config.yaml
num_hidden_layers: 14
n_experts: 16
hidden_act: "swiglu"
moe_layers: [1, 2, 3, 4, 5, 6, 7, 8, 9, 10, 11, 12, 13]
normalize_top_k: false
routed_scale: 1.0
router_cosine_scale: 10.0
norm_eps: 1e-06
optimizer: "muon_variant"
learning_rate: 0.00249
batch_tokens: [65536, 131072, 196608]
train_tokens: 759500000
max_steps: 6562
Below are experts of layer 2 (counted from 0) of a mixture-of-experts language model. Rows are named router (the router's row for the expert) and show model dimensions 0-191. Each number is 128 + 24 x the weight over its row's rms, rounded and kept within 0 to 255. Numbers have three digits each.
After each expert's rows: "comes before" lists some tokens at least twice as common just after its tokens as in all text. This comes from a sample of Wikipedia text that the model never trained on. Tokens count by the router's weight.

# expert 3
router:108075143118115138124162103115126122147105153167115155120132145147137110119107132149150086131116154123156190107080131118169101122143156146061143146097139152141099148165095143140107132123102175126135103126123116130113164101125154109123115158153130098156142123158122134147157136112146148134146143113135147129152119110159139154135164122138151127137109135111113120150081108130154152136131130137114117123129137138101147094144086158170123150134095130145161141134128136131125161092172126194082165107147127127132162148108169162140115123162142097152084128140134156208188137114116132081
comes before: " of", ",", " in", ".", " and", ".\n\n"

# expert 1
router:151084089184123146150187110130108140128107137136107094129150164078096121142134137140130118118135143122094185124125141134145136147154173161113128131127108121136151098164159117101144104144115121146098108130128124108111121092161166119157137111144109126162089167114083126133130125131114134118145109112116152151105148161094111119128130120152088091118139134179129099164133138108095148113123162141141107134109079144101087167106136119131108144127127163092113120142139130127128155146098202127096127102132139134101086124160118103121129112208097132137152153118092137103122087156122169134
comes before: " |", ":", "-", "–", "\n", "."

# expert 0
router:136114155126096137083145117137103101120131147145101127151131104124103114137108109119166113127106172107120115087136122158133167142136148125161116109099123136118169100131125131157110150151122151149100116135122164119150126128167088106146062123085135147106140131130103131109125133160141104139141127120205075116098131131131147121130112155185105155127104076155146128149067099125143103128107105121126124162129107115133130123136100135123132132113147101123151120133108133168107161154073127072119154117157140153124153116178129130126144131087091142158105144133136123083055163121181125113
comes before: "|", "-", " ", "==", "The", "==="

# expert 2
router:155107128102102100117091133135099157174090131160113104127101095156122147141155140124166111157125181159113062143148130115128156141129133112146143093111115134150152162104112129131120110127151107119064073129087111117115132151099144105099122133108155106103131147144157175105072136142117147139130158134132150115158141164101091149132142141153135138125124076124103138106132183121110138122104137110150101097185104153106137084120136098086134137173130114131143123102077149074107132097125139132137119138088131147139102121115111105129134092133141161118137143162113086085140108141127135139
comes before: "0", "1", "2", "3", "4", "6"

# expert 9
router:091138144122147170094101166122149136123132133149106159137130072113093098145178132100143143106105161113154117103142143167167087128122137119123129136183114121112132120116128130122138106174159100116192106180149130143128140133109122116143125118151107128117110139100142115168156127114108152143145113123172145113087142119166151168133116094079120107100110131149111162162153104130104110100110148154102118148128094124162169133157090098133155101099110139105110101130122112111134080118168147094142140127128105139114130121163124157114070155101160084119145122134120115183091109111098148143
comes before: " the", " a", " to", " by", " in", " as"

# expert 12
router:082095120106141113115114133105126119172145093118151093129133111117151137133124142153066160115127136114105136115133084153140140108164113159109127137153160146112136140120149143112115125134155084154151098172124147133098147130138127125135121103151129129144099126141117142116147155123114131143087148137113137104149127144093129130102135138182134153114093097060101105080128097118137110134130104113098124131150084108080125085116148105155054124120111104126114155121125130131080122142119138168194106135098115166140093122107168114137140115154116136112057105087125127107124079178131144132
comes before: " ", ",", "000", " +", " he", "–"

# expert 11
router:125112143135110120098166119180126165149147120084119116089127127152074155146142133089125134158101122100120056164125126130111132132114085125149098086165103119119158119134137108120169172127139103119134169086090162128129124105126126109137129163153087146123115104112104122117133104130152098129126117151206123153106153121115091113169134087170108175113152058151148169127117121108146145141104140121133090128120086111111124140111127166110147141128147107177124137131133135110123157158136155107124127137144115131109099140157128102141143110103161151123138172113077145128118156113130140143
comes before: " ", "201", "200", "202", "199", "1"

# expert 8
router:105152140115132129133088131133149134112127103156170135102155085086132122140127140109106128110107146137106123142172131153133149157128053146151138119146108133111101092110175138149175116165137067146158070141188156145127131131118120115143136136134135140127141143120130100151088153149110150104127122133164149087089115150121169132134148127060133115124135104140106142099139109106128111145155132143103129149101085114160158159154149116125114148135137131140111123165134137101113121132148117140153141145121085126138136138169137106141084116118124087150158107098117158134026143128115132161
comes before: " the", " a", " his", " be", " their", " her"

# expert 5
router:148139129125131124145125118171155096140104155104066155098139138140138134083144123141122124139108076141136156089142134141118123116134152106125133162167115149115091153086142123136121138087086150115132128140141103139146187113106151121105154129129141068145134134119111139175140093122141123152123116130092140100137130137167112140145123124061165136115109177159132136125144183112127083160088092135115128123103127127133116102108146148147157100136083150164127124130120115126122090098125133138100147135114091126165165142124112137115076142206156129152142130143173119185149119120134160112
comes before: ",", " and", " of", " in", "\"", "ing"

# expert 7
router:146107150150108133155179108072116155163098109151159145114118132153097084122073105086106115108097136140149146142079174090121136144153109133087147130109114103110101130172144118142164116126088184144100131082117173094125130109127117126123125145085159070133116144122126137138152102119135128101135143156075114179135118116152123116146127104123121104145122142088118096139122127201133138121142105108188175098145133139128143120140123148150147114153097116101136143125156141140146137104111131121122154125141155124137128155113126152110163123134107088101082135147157165132135146133139136095
comes before: ",", " |", "\n", " (", ")", ".\n\n"